python train.py --n_layer=12 --d_model=320 --n_experts=80 --experts_per_token=3 --d_expert=128 --d_shared_expert=0 --activation="geglu" --moe_layers=[4, 5, 6, 7, 8, 9, 10, 11] --router_score="softmax" --normalize_top_k=false --routed_scale=13.2 --balance_loss=0.0189 --balance_bias=false --router_z_loss=0.0001 --init_std_router=0.0195 --lr_router=0.000636 --vocab_size=14127 --norm="rmsnorm" --norm_eps=1e-07 --tie_embeddings="early" --optimizer="soap_variant" --lr=0.00279 --beta1=0.95 --beta2=0.95 --grad_clip=1.0 --batch_tokens=[32768, 65536, 131072] --seq_len=1024 --train_tokens=581200000 --steps=7854 --dataset="wikipedia_en"
Below are experts of layer 9 (counted from 0) of a mixture-of-experts language model. Rows are named router (the router's row for the expert) and show model dimensions 160-319. Each number is 128 + 24 x the weight over its row's rms, rounded and kept within 0 to 255.
Before each expert's rows: "comes before" lists some tokens at least twice as common just after its tokens as in all text; "mostly gets" lists some tokens that are sent to it at least half of the time. This comes from a sample of Wikipedia text that the model never trained on. Tokens count by the router's weight.

# expert 57
comes before: "-", ":", " name", "-s", "-c", "ceding"
mostly gets: " pre", " Pre", " post", " inter", " Mid", " air"
router [152 149  72  87 101  96 118 107 144 127 119 143 108  96 162 103 112 120 108 133 123 141 145 116 135 113 104 153 155 118 124 121 121 138 139 168 101 110 123 122 113 109 171 146 126  89 134 131 131 134 145 123 144 136  74 129 111 163  80 151 100 100 105 185 107 114 128 102 118 119 116 135 140  92 150 156 126 138 124 155 175  97 146 109 150 154 165 165 156 143 116 154 127 111 113 123 126 126  93 124  94 151  98 117 150 135 161 118 110 126 121 135 158 136 112 142  84 156 178 155 127 184 141 115 141 141 145 129 177 149 115 128 105 147 117 101 106 107 143 134 125 143 149  97 128 170 129 154 117 134 108 145 132 112 135 146 125 131 145 138]

# expert 17
comes before: ")", ")\n", ":", "),", "):", "–"
mostly gets: "(s", " Phylum", "DST", "Gls", " Synonyms", "died"
router [115 168 152 110 119 157 107 119 183 152 101 138 104 112 168  92 149 117  94 141 130 109 121 133  84 126 109 136 119 104 104  74 112 139 138 118 144 138 113 149 133  96 141 114 138 128  77 146 126 123 122 146 127 117 125 126 120 120  79 133 132 123  89 129 134 108 160 152  90 178 125 174  94 116 115 127 131 109  84 118 138  88 105 125 117 141 127 107 128 145 112 155  90 135  95  99 101 116 109 137 119 139 104 143 143 161 168 124  93 137 122 155 152 107 153 174 122 155 143 161 115 124 126 109 131 157 100 163 154 163 114 184 166 126 149 131 125 101 100 100 130 114 161 128 135 160 138 154 113 131 156 100 104 133 141 124 131 125 128 153]

# expert 38
comes before: " the", " a", " $", " his", " their", " an"
mostly gets: " According", " without", " £", " worth", " financial", " $"
router [ 99 132 114  97 147 121 107 104 166 145 111 163 147  88 161  91 179  83 126 131 155 143 112 122 120 147 115 148 136 100  83  99 124 141 100 150 107  86 142 112  78 122 143 118 168 120 134 136 151 137 110 121 103  90 115 105  83 128 135 136 169 105 161 156 131  86 124  94 156 180 120 127 102 111 105 154 141 123 111 141 142 125 109 121 136 156 149 124 148  99 146 150 139  53 125  96 112 138  88 133 124 125 101 128 135 109 140 142 117  95 164 162 128 109 147 146 125 149 120 153 155 140 108  76 157 126 130 133 120 144 126 160 167 112 127 140 105  91 126  80 146 135 152 112 155 132 150 131 126 160 108 113 143  99 123 130 107 132 103 148]

# expert 68
comes before: "–", " |", "th", ".", "st", " century"
mostly gets: " twenty", " thirty", "13", "171", "101", "12"
router [142 161 119  87 126 129  64  90 159  89 108  87 113 120 173  99 122 144  78 167 182 141 150 134 122 150 137 153 146 122 147  93 153 133 114 103 134 114 116 130 116  73 113 123 163 142 108 130 138 142 128 144 115 131  94 128  83 132 131 120 140  94 133 130 121 113 156  91 159 138 113 125 137 118 154 141 138 142 106 174 134 155 138 110 136 166 161 127 155 109 115 134 109 115 125 114 144 113 109 135 114 133  84 128 121 152 139 148  88 122 147 111 155 102 136 118 106 155 118 123 151 157 126 140 121 153 124 150 148 168  75 162 105 135 130 122 131 106  84 141 158  94 162 108 133 154 146 150 119 129 131 132  92  93  73 169 148 135 107 149]

# expert 56
comes before: " the", " to", " a", " his", "ed", " that"
mostly gets: " wrote", " worked", " gave", " provide", " taking", " get"
router [150 162 111 103 120  93 101 106 128  94 104 137 141 120 172 104 134 110 135 141 114 142 128 115 162 173 124 164 138 135 105 102  94 141  91 136 124  95 121  95 121 104 143  80 114 115 137 164 135 124 137 158 105 138 122 133 148 154 122 133 156  80 149 153 135  80 131 117 129 135 113 126 124 107  98 176 141 135 130 136 143 125 135 138 121 155 169 140 125 121 128 142 148 107 114 100 124 137  84 123 112 107  93 140 143 159 150 126 133 117 130 150 111 106 155 152 101 144 167 140 130 148  79 110 182 115  89 112 140 138 112 159 138 117 113 117  87 124 129  85 137 148 117 110 112 133 118 123 135 104 119 108 157  89 153 138 108 116 114 153]

# expert 27
comes before: " by", " in", " to", " on", " as", " for"
mostly gets: " re", " Re", " rel", " en", " Succeeded", " recon"
router [126 137 113  69 152 153 112 115 162  71  81 167 141  92 161 103 150 139 145 138 160 128 150 158 156 151 108 172 134 120 132 110 102 143 142 149 123 115 118  98 126 130 155 112 119 121 134 112 152 133 127 129 143 135 120 128 140 132  86 144 129  80 111 156 131 120 159 128 127 136 140 143 139 118 123 165 159 127 128 138 157 120 155 101 106 165 150 102 167  97 142 138 122 128 129 126  79 107  51 103 147 159 103 144 148 138 178 125  83  77  98 137 112 140 160 136 153 167 179 165 148 161 126 132 126 107 116 136 120 139 125 158 100 162 137 124  76 139 132 144 132 131 140 109 120 140 127 140 152 140  78 114 120 136 146 121 137 123 129 142]

# expert 37
comes before: " The", " ", " In", " He", " \"", "=="
mostly gets: " but", " although", "\";", "\".", " ;", " though"
router [ 97 152 109  91 141 112  88  89 143 147  94 124 108 139 143  94 165 144  95 177 141 141 145 134 127 146 126 165 161  88 135 129 126 113  85 117 139 110 103  68 113 112  99 106 112 157 136 116 143 121 119 124 101 121 108 146 123 125 120 153 155  97 148 169 133  95 156 129 152 151  99 130  95 145 141 145 124 130  86 117 118 110 134 103 117 133 144 131 126 116 135 136 102  91 155 136 100 168 133 116 130 150 107 136 117 123 169 133 106 116 137 171 111 109 116 157 144 184 122 122 120 163 126 104 144 117 157 127 135 165  70 173 168 118 134 128  78 117 117 127 163 130 162 113 132 151 109 131 151 157 120 108 127 113 138 126 113 166 122 167]

# expert 77
comes before: " |", " |\n", "1", " |\n\n", "2", "3"
mostly gets: " Candidate", "/a", " ±%", " Votes", " Result", " FW"
router [131 161 158 129 159 126  84 114 157 110 113 135 112 149 175 125 113 139 106 153 160 122 125 163 135 132  93 131 131 117 120 103 124 131 156 143 163 123  94  90  98  91 102 127 118 127 122 111 160 133  99 146 112 122 124 100 105 159 131 119 140  96 159 145 147 145 141  99 119 133 141 131 133  97 105 149 123 155 101 119 107 103 133 109 105 137 150  98 126 131 121 122 145 160 147 139 107 174 117 111 143 178  96 134 138 124 152 158 112 114 137 113 128 122 147 119 125 142 140 134 104 129 143  97 141 168 116 128 111 184 112 139 118 125 145  99  98 121 103  91 135 139 149 119 145 170 124 147 127 182  97  82 130  97 126 116 114 116 118 160]

# expert 20
comes before: " of", " to", "ing", "ed", "ion", " in"
mostly gets: " hand", " success", " app", " text", " rest", " ext"
router [151 156 104  80 121  85 145 116 172  95  99 127 131  73 172 102 138 132 110 157 115 141 154 134 111 147 147 150 135  95 114 142 130 119 106 170 120 100 143 104 115 115 107  94 128 116 134 155 157 148 133  91 118  92 107  90 120 138 113 132 127  96 151 168 150 125 127  87 107 133 149 160 102 118 104 188 157  89 153 134  90 119 114 118 118 131 134 140 128 100 119 129 115 137 136 121 124 149  81 116 123 109 110 126 128 120 167 134 134 145 163 130  82 103 100 163 105 159 130 161 162 149 140 113 167 156 149 137 117 157 116 129 146 158 145 111  64 122 106 130 149 130 117 100 122 145 159 124 148 160  70 127 150  83 122 164  80 114  87 171]

# expert 26
comes before: " ", " \"", " —", " Preceded", " Green", " killed"
mostly gets: " Genres", " MPC", "'\n", " tornado", " ​("
router [102 122 143 106 174 114  85 127 147 118 132 159 111 115 163  95 131 127 110 134 155 131 150 134  99 161 118 166 156  89 105 117 136 129  98 102 124  78 148 106 115 113 126 122 144 109 124 128 177 150 127 153 148 121  92 167 132 134 118 158 121  98 122 184 111 112 148 121 168 172  97 142 104 142 147 140 137 117  98 179 123 113  95 102 131 139 153 115 106  98 158 147 125 144 146 107 112 130 108 143 120 153 104 152 123 102 153 145  99 104 148 126 160 122 166 145  92 157 130 141 127 171 111 118 147 120 126 122 170 168  95 169 138 116 116 142 111 131 154 109 181 151 127 117 145 173 117 112 119 135 130 146 153 139 144 141 119 165 136 116]

# expert 1
comes before: "'s", ",", " and", " was", ".", ".\n\n"
mostly gets: " mother", " parents", " owners", " government", " nation", " family"
router [138 128  83 100 149 127  93 106 155  94  98 143 100  94 135 102 149 150 126 161 162 153 134 126 127 170  92 133 144 114 108 100 146 109 144 132 135 115 149  89  93 126 163 129 152 116 137 141 146 133  98 138  99  87 133 121 124 149 125 134 118  98 130 160 135 123 141 109 102 162 129 109 121 145 129 167 170 143 101 162 123 149 104  96  95 157 146 152 147  92 126 146 107  50 138 113 101 138 117 104 113 150 101 159 144 114 135 148 115 110 139 146 120 113 120 173 138 148 118 131 129 163 154  70 155 136 157 149 139 145 100 134 140  99 125 111 105  86 107 114 140 167 131 114 131 141 145 119 160 125 131 114 121  93  96 145 118 115  94 138]

# expert 12
comes before: " a", " the", " in", ":", " /", " located"
mostly gets: "|---|---|---|---|\n", " located", "|---|---|---|---|---|\n", "″E", "|---|---|---|\n", " Binomial"
router [115 169 146 102 138 129  99  89 143 148 130 116 110  92 163  97  99  84 145 172 131 144 125 140 186 159 131 172 137 111 111 130 129 112 140 115 134 113 116 152 124 106 160  88 123 137 114  92 162 151 104 127 139 113 128 100 109 117 122 108 125  88  82 131 115 102 129 149 140 128 111 146 137 155 112 140 135  96 125 135 101  92 135 117 150 116 150 107 141  75 102 170 112 152 109 110 117 132  90 118 130 144 131 100 112 131 159 118  90 131 104 140 126 142 146 135 107 149 133 122 108 141 100 118 126 114 174 158 133 171 116 130 103 127 103 100 107 132 141 105 155 162 120 127 135 127 173  83 118 132 124 109 101 131 153 132 116  81 116 109]

# expert 13
comes before: " ", " Total", " USA", " Date", " Rank", " Team"
mostly gets: "|", "=", "–:", "|---|---|---|---|---|---|---|\n", " →", " •"
router [ 98 134 142  89 137 126 105  79 143 134  92 119 124 151 154  75 160 144  90 144 121 106 126 151 133 124  92 134 180 117 105 109 159 136 144 124 161 145 124  99 101 135 145  54 100 153 117 125 135 108 125 130 137 146  99 117 144 149  96 126 125 111 143 133 102  76 119 138 134 142 126 101 118 115 125 151 113 115  88 146 145  94 116 133 140 145 162 115 122 112 122 153  98 160 130 126 114 134 108 135 123 166  92 179  78 138 127 146 101 131 145 109 118 143 154 156 135 137 126 190 123 138 127 132 182 120 147 140 152 173  81 175 105 130 108 134  97  87 109  83 146 130 131 137 158 150 126 141 116 119 121 120 136 121 144 129  78 131 122 121]

# expert 6
comes before: " |", "%", " |\n", " Party", " Votes", " Democratic"
mostly gets: " Conservative", " ±%", " Liberal", " MPC", " Democratic", "Scientific"
router [ 70 126  86 110 165 118  97 111 143 159 100 156 116 129 162 111 128 136 140 135 135 109 101 149 140 154 129 133 106 105 114  93  93 128 127 145 126 132 102  80 131 106 157  96 133 112 153 128 147  86 137 162 140  91 107 101  89 141 116 132 145 100 130 144  92 125 136 118 104 175 112 155 125 145 108 155 116 100 104 128 134 122 132  97 111 163 125 126 133 118 156 141 161 120  99 138 118 111  97 169 132 111 117 120 132 139 152 133 113 161 131 129 135 152 158 151 113 155 122 120 148 119 104 100 178 108 154 160 140 139 118 133 127 142 150  81  67  76 122 119 121  95 145 112 185 143 145 147  86 159 115 112 126 128 108 107  79 107 133 158]

# expert 73
comes before: " (", ")", "\n", ")\n", " a", ")\n\n"
mostly gets: " ft", " mi", "°E", " kg", " km", " lb"
router [119 137 143 129 115  79 105  96 146 129  90 148 114 123 122  95 115  98 119 127 127 166 120 140 158 131 148 117 132 117 137 107 134  81 144 105 131 109 141 124 102  85 137 121 110  87 115 134 143  81 114 103 118  98 107 141 121 108 121 135 139 121  99 167 167 108 134 113 120 127 165 149 140 136  99 121 121 109  76 131 111 129 103 118 118 141 161 107 162 105 139 118 130 133  99 141 132 127  89  98 138 140 115 140 124 117 126 149 103 136 120 138 121 142 165 157  95 143 152 139 114 152  94 136 112 147 168 125 129 147  78 144 117 127 125 133 154 121 100 113 132 148 200 122 125 176 157 122 138 126 148 114 119 107 127 135 137 131 115 119]

# expert 15
comes before: "|", "-", "==", "===", "The", "In"
mostly gets: " |\n", ")\n", "\n", ".\n", ";\n", "\"\n"
router [130 137 136  96 153 121  83  62 143 139  96 140 128 149 171 100 168 115 151 148 117 130 133 135 145 149 141 134 149 111 140 133 119 138 141 140 102  75 123 118 101 121 124 126 134 154 135 141 146 130  90 121 128 127 104 114 126 141 141 129 138 115 132 187 119  76 161 106 142 137 115 115 100 128 138 178 147 158 114 117 149 123 126  69 107 123 148 141 134 115 127 114 119 103 119 118  99 154 118 105 124 145  67 163 128 141 133 119 104 104 127 112 130 163 143 163 117 147 163 123 134 171 104  74 139 144 138 148 178 147  95 158 145 143  99 137 110 111 125  96 137 117 153  99 169 168 146 124 137 163 104  90 146 109 157 111 164 146 127 152]

# expert 48
comes before: " by", " to", " in", " as", " for", " on"
mostly gets: " used", " named", " based", " located", " known", " considered"
router [145 145  97 116 111 126 101 124 151  90  88 146 139 104 150 127 137 142 130 117 140 135  89 173 164 177 122 176 157 117 105 115 112 163 127 146 103 121 132  84  82 112 133  77 118 131 144 136 158 115 130 144  99 138 104 136  92 134  99 167 129  77 123 163 159  96 118 102 145 141 147 130 112 125 120 121 121 134 102 152 143 128 144 117 114 146 186 134 144 115 140 169 112  88 121 111 109 118 103 101 155 130 107 123 154 147 149 153 100 110 130 160  94 100 144 143 117 158 145 167 101 163 115 123 142 121 133 128 113 156 131 135 116 167 117  90 106 142 110 133 155 178 133 107 136 159 130 149 150 150 105 126 146 115 150 130  94 117 136 165]

# expert 44
comes before: " the", " a", " his", " season", " he", " time"
mostly gets: " before", " After", "After", " won", " after", " losing"
router [146 167 107  72 126 103  84  79 109 126 122 135 120  90 143 119 113 126 164 147 163 135 121 126 151 135 142 150 159 125 105  89 149 143 135 117 138 135 129 129 135 112 108 108 143 154 113 148 213 128  94 153 118 140  81 145  96 153 129 124 158 120 158 111 121  73 120 114 122 155 118 118 104 123 120 146 120 129 119 145 143 129 121 129 148 186 130 157 119 113 127 149 132 128  97  87 113 125  89 119 129 125 109 140 128 136 135 115  90 122 138 136 103 113 109 142 119 142 126 151 133 170 119  69 141 121 137 134 167 154 128 184 145 127 119 119 139 118 145  99 119 121 160 143 138 174 136 144 116 115 128 144 140 113 137 141 137 123 123 101]

# expert 65
comes before: " were", " are", ",", " of", " and", "."
mostly gets: " they", " They", " players", " members", " students", " others"
router [152 157 144  99 119 122  85 122 173  95  76 128  99 132 169  89 125 138 124 130 184 177 131 140 153 154 113 129 140 117 114 111 136 111 112 116 127 137 128  91  90  95 181 122 107 149 142 163 137 125 151 133 109 103  96 133 118 130 126 154 140  91 144 160 117  99 139  80 138 171 131 137 137 128 104 185 128 125 110 146 127 115 124 103 132 141 156 158 160 115 125 105 105 132 106 129 109 133  89 118 162 106  91 153 148 130 147 143 113 105 133 136  99 142 138 157 134 157 135 169 138 123 146  85 126 156 156 138 123 145 104 157 120 138 142 101 118  84 135 106 118 160 132 122 153 167 125 124 126 149 125 135 157 100 128 153 115 122 118 146]

# expert 42
comes before: ",", " |", " (", " Stadium", "\n", " Park"
mostly gets: " Stadium", " Hall", " Museum", " Arena", " Lemmon", " Avenue"
router [118 139 117 120 125 104  92  62 126 126 112 128 100 108 138  89 129  94 135 120 124 153 112 136 173 127 132 148 129 117 126 121 131 149 110 133 118 129 106 165 107 142 147  80 149 126 115 153 144  99 127  89 160 137  99 121 145 136 159 109 132  65 139 101 141  98 122 136 169 140 125 128 104 119 106 150 135 138  67 128 122 130 115 132 147 164 133 134 141  76 180 138 126 146 135 102 120 114 107  95 120 148  76 138 128 129 159 151 115 104 153 125 134 152 148 144 111 162 122 113 141 166 135  76 127 134 148 127 139 144  95 156 140 111  97  91 130 107 105 137 126 122 116 100 144 139 145 158 155 138 127 142 169 132 140 149 136 149 115 175]

# expert 24
comes before: " |", " =\n\n", " (", "\n", " is", "\n\n"
mostly gets: " JPL", " Candidate", " Lemmon", " chronology", " Athlete", " Animalia"
router [133 158 156 106 127 112  87  90 117 104  89 139 121 145 161 105 126 129 144 141 143 113 151 129 156 163 116 109 123  99 148 120 134 130 141 105 127 123 111 124  86 127 127 105 112  85 124 120 136 111 113  90 132 143  91 118 116 147 138 112 130 114 126 127 161 118 142 139 133 153 109 139 147 165 133 160 138 111  54 150 129 116 123  89 119 134 138 117 181 102 129 154 111 138 120 130 116 130 103 103 127 146 110 147 143 159 144 132 137 149 111 156 137 143 147 135  95 154 148 136 132 187 152  74 116 151 149 131 131 167 112 168 109 125 122  97  94  72  99  98 174 130 165 131 140 130 130 130 104 127 148 104 155 122 121 107 139 141  96 119]

# expert 78
comes before: " the", " ", " a", " his", " New", " its"
mostly gets: " in", " within", "In", " near", " across", " throughout"
router [133 163 115 120 136 154  69  73 149 120 115 149 128 119 130  81 164 110 114 146 111 153 122 138 149 150 113 163 154  91 124  86 102 147 114 122 112 113 134 128 134 113 130  99 136 143 141 163 157 123 125 127  99 121 121 107 101 138 138 149 126 111 138 147 120  79 145 136 146 136 135 145 105 101 105 172 116 129  94 148 131 140 121 107 140 160 197 136 143  98 147 142 159 121 138 119 110 103  89 124 121 121  94 144 132 148 134 149 135  99 124 145  95 104 113 157 119 181 157 173 134 165 109 126 138 127 141 133 156 164 101 155 109 127 102 119 124 100 128 124 125 171 143 105 146 173 142 103 126 149 128 118 128 145 124 134 121 102 116 162]

# expert 59
comes before: " with", ",", " of", " to", ".", " in"
mostly gets: " along", " relationship", " border", " deal", " together", " conflict"
router [126 152  91 114 145  92  97 115 142 133  82 131 117 126 191  87 124 131 116 110 146 128 134 134 129 157 127 148 134  69 121  96  84 160  89  92 123  98 158  99 145 126 134 101 110 142 147 126 124 101 122 138 123  96 102 130 141 170 144 149 104  53 154 172 143  78 101 104 144 105 163 131 102 117 114 156 119 138  90 171 118 128 152  98  94 138 166 156 147 108 128 147 149  99  95  91 120 126 113 122 110 139 138 162 132 131 154 137 103 146 114 182  76 129 113 154 101 145 176 159 115 169 129  96 123 121 132 139 121 182 109 165 112 145 112  94 117 106 123 109 146 171 151 105  97 143 139 151 142 125  92 100 132  67 152 148  71 123 137 162]

# expert 62
comes before: " of", ",", " for", " and", " in", "."
mostly gets: " music", " research", " director", " development", " manager", " producer"
router [168 150 101  98 136 112 106 114 165 134  72 128 116 127 185 118 166 115 119 139 144 124 109 126 149 122 120 141 135  87 113  86 113 110 124 154 116 114 120 127 137 121 162 119 132 105 141 139 172 128 116 114  87 120 103 114 137 147 109 113 117  76 162 147 156 134 113 108 137 145 153 144 105 102 110 182 144 142 108 150 117 112 106  98 113 142 148 134 122  93 117 153 100 117 126  96  97 138 105 124 131 106  97 128 196 126 162 155 105 122 140 148  99 140 137 168  63 161 172 156 148 157 125 110 141 124 126 146 127 143 131 135 119 131 113 120  96 104 130 141 159 164 127 115 122 137 130 124 129 152  92 129 143 106 134 128  97 107 128 146]

# expert 43
comes before: ";", " |", ")", "^{", "\n", " ("
mostly gets: " km", "°N", "″E", "″W", " mm", " °"
router [134 161 169 117 155 122  71 107 168 139 103 140  96 120 125  78 112  82 104 119 173 114 122 119 124 136 141 156 122 137 121  94 121 146 116 161 155  88  99 100 131  56 155 141 133 121 130 126 136  86 134 134 117 105 160 130 162 127 112 171  98  86 112 152 101 112 102 106 132 142 141 141 106 124 116 131 122 112  73 144  96 110  77 111 142 137 182 131 142 144 134 129 115 110 103 134  87 144 128 107 118 171 101 192 131 114 157 146  91 105 127 133 123 129 149 138 139 118 138 141 135 139 137 140 177 117 139 157 113 135 133 138 158 147 127 126 143 116  98 139 129 132 169 131 154 168 110 129 148 131 141 113 118 123 109 105 126 128  95 138]

# expert 75
comes before: " ", " —", " Total", " −", " Majority", " ."
mostly gets: "″N", "°N", "aged", " February", ")},", " January"
router [103 104 150  92 139  92  94 115 142 154  94 128  76 104 146 112 167 141 101 120 143 146 142 120 130 132 124 134 148 105  88 115 139 123 161 148 129  91 141 127 116 107 153 110 140 152 130 119 144 114 107 112 143 152  97 144 139 138 118 128 152 108 131 140 126  69 141 144 122 156 172 116 113 135 135 122 132 146 101 127 117  94 110 106 127 163 152 125 117  96 135 115 147 128 146  99 136 126  99 120 134 156 115 146  84 135 131 103 100 149 197 109 154 147 154 130 136 152 155 186 149 130 131 135 176 126 183 112 146 152 125 176  94 111 127 116 129  90 127 110 123 131 146 141 166 157 168 110 100 162 111 112 143 131 152  99 118 161 121 139]

# expert 76
comes before: " |", "–", " |\n", " State", ";", " University"
mostly gets: " Lemmon", "apo", " Kitt", " Spacewatch", " ESPN", " MPC"
router [120 139 123 103 128 132 102  74 147 122 119 114 142 110 129 117 106 112 131 125 168 126 132 153 119 116  89 130 123 125 136 142 131  88 119 156 143 108  90 127 118 132 144  88 151 140 125 114 182 114 118 150 149 114 115  84  92 125 133  95 104 100 137 115 159 125  71 131 152 132 100 120 120 127 123 166 173 147  84 141 151 120 135 123 147 177 143 155 125 121 136 158 136 120 137 104 109  92 109 100 136 138 106 168 156 113 150 149 101 139 152 153 150 132 126 186 146 128 117 128 123 143 146  99 133 122 153 114 108 174 112 121 136  96 126 119 109 104  73  93 111 122 146 110 152 111 123 137 104 136 123 137 138 134 118 127 129 135  90 168]

# expert 63
comes before: " The", " He", "==", " In", " It", "The"
mostly gets: ".\n\n", "\".", "\".\n\n", ").\n\n", ".\"\n\n", " ===\n"
router [114 174 127  71 149 114 124  79 162 129 109 123 132 119 144 104 154 153 122 167 128 135 114 145 138 127 142 173 138  91 122 106 155 140  78 104 140  99 126  87 106  93 141 107 136 137 138 120 202 110 107  97 124  94 101 118 120 146 157 127 115 109 140 179 136  82 159 116 152 150 123 146 141 121 129 167 178 148 111 154 113 127 130  82 142 162 138 117 113 103 142 126 143 138 157 132 113 157  97 108 134 156  77 135 126 134 141 123 100 108 125 160 109 130 144 145 123 178 131 155 114 142 104  95 140 145 118 116 137 145 120 157 151 146 121 138 129 106  87 101 129 157 132 131 142 151 134 118 120 125 128  86 118 104 136 140 148 135 133 151]

# expert 4
comes before: " |", " |\n", "%", ",", "\n", "."
mostly gets: "″W", " yards", " ±%", " According", " Turnout", " households"
router [119 132 152  65 157 121 117 105 132 114 100 140 123 116 163 103 140 128 132 107 118 132 127 143 155 163 124 145 163 134 121 123 117 123 132 101 123 128 112 109 157 145 129  77 101 142 151 113 153  99 115 113 105 122 128 163 113 138 132 109 117  73 139 144 122 100 127 106 137 171 114 123 149 157 136 154 124 137  94 128 155  93 140 138 146 162 105 125 158 102 110 110 136 138 134  80 102 131  94 138 133 165  90 111 130 137 145 106 106 147 132 168  98 155 137 136  87 150 152 155 111 127 134  83 135 154 145 142 115 162 137 168 144 144 169  93 142 103 128  93 153 141 172 125 149 139 113 165 151 107 119 119 136 124 165 103 101 112 160 139]

# expert 22
comes before: "0", "1", "2", "3", "4", "6"
mostly gets: "′", " −", "°", "^{(", " (−", " +"
router [120 155 125 104 114  79  83  85 177 157  80 135 109 124 151 101  98  94 157 149 145 135 146 124 132 142 110 152 165 111 106 126 140 135 149 112 125 135 106  95 152 120 105  96 155 105 114 134 166 138 116 156 153 132 128 143  93 164  85 116 146 106 129 132 159  87 113 119 114 168 147 115 121 130 141 187 134 128 130 143 117 139 127 123 137 130 143 130 109 102 156 135 117 148 130  94  99 158 107 106 104 132 112 119 114 126 129 136  66  86 169 144 122 131 144 128 134 142 109 155 120 126 135  75 139 135 114 104 132 165  78 157 147 118 115  87 132 131 117 120 142 128 127 109 146 160 151 142 120 161  87  71 165 119 116 146 143 124  89 162]

# expert 8
comes before: " ", " \"", " —", " —;", " +", " Star"
mostly gets: " Clade", " —;", "\":", "Review", " Recorded", " Nominated"
router [150 134 155  93 124 124 117 103 179 124  78 140  87 120 158 126 198 128  94 178 155 101 124 142  98 127 127 143 160 105 126  84 141 112 126 132 130 131 103 106 108 130 150 129  91 147 126 123 153  97 113 153 127 123 118  94 124 122 101 153 143 120 135 147 102 114 136 166  86 121 140 124 140 131  69 126 131 141  94 101 136  84 100 102 144 141 139  78 100 122 118 139 105 137 113 130 107 165  96 119 124 144  72 147 125 135 120 137 100 118 123 113 121 111 143 122 133 172 162 166 110 161 107 132 160  98 132 112 138 171 148 134 137 138 113  98 123  76 108 137 123 124 170 105 119 184 152 130  94 163 128 109 107  93 108 108 100 169 120 134]

# expert 5
comes before: "==\n", "==\n\n", " ==\n", "===\n", "===\n\n", " ==\n\n"
mostly gets: "See", "Background", "Awards", "History", "Senior", "Results"
router [135 170 153  96 124 126 131 102 133 120 102 122 116 124 188  75 106 146 116 137 166  96 167 127 124 149 110 144 142  89 131 121  98 130 141 130 151 122 114 133 109 101 106  87 114 173 130 176 142 140 155 118 106 131 100 105  90 134 126 113 146 125 150 180 134 110 143 119 131 121 120 133 123  94 155 182 140 106  99 137 136 103 131  80 137 159 125 128 129  92 132 149 110 116 143 105  99 146  94 134 100 147 101 147 139 135 125 130 107 160 131 147 142 132 118 137  96 139 166 132 122 157 117  94 160 113 120 124 117 143  87 181 108 169 129 143 123 109 115 115 171 105 124 133 112 103 139 150 147 117 121 133 130  99  99 104 140 154 146 131]

# expert 74
comes before: " the", " he", " his", " a", " it", " she"
mostly gets: " during", " During", " despite", " After", "During", "After"
router [108 158 129  93 136 131 113  78 177 124 113 130 146  94 130 111 148 119 128 159 144 131 108 165 160 164 127 191 154 116 111 131 122 170  98 108 141 106 139 139 126 114 142 128 119 150 115 170 166 138 137 140 101 122 103 113  98 132 173 166 140  89 153 123 119  86 146 115 136 160 122 141 118  86  99 146 139 121 117 151 124 139  94  80 126 178 149 149 124 103 131 149 133 110 125 117 130 102  84 132 134 114  95 119 138 129 111 120 116 110 119 157  96  89 108 120 100 141 136 137 102 167 104 145 129 134 148 120 180 177 107 174 130 155 124 111 144 118 127 107 118 175 154 116 134 171 138 133 134 150  93  99 124 118 115 147 105 132 105 142]

# expert 45
comes before: ")\n", " |", "–", ")", ").", "),"
mostly gets: " Mel", " rem", "978", "   ", " Synonyms", ".."
router [178 125  86  86 147 143 107  92 148  87 112 139 120 113 161 110 176 107 125 148 178  99 138 154 103 110 140 142 149  74 125  64 129 145 123 140  95 104 124 109 133  80 110 104  95 107 129 123 152 126 120 153 132 104 148 133 115 128 132 160 115 111 141 173 139 100 155 151 142 107 122 142 140 150 127 133 165 127  96 132 142 117  94 115 105 132 132 120 132 113 122 151 108 146 151 133 101 121 108 150 127 106  99 129 128 142 152  94 113 133 163 155 150 122 122 146  67 144 143 128 139 147 134  99 141 144 110 150 105 160 127 146 110 172 134 111 121 126 104 158 110 156 112 115 131 172 127 138 146 149 104 102 159 135 111 110 134 147 161 159]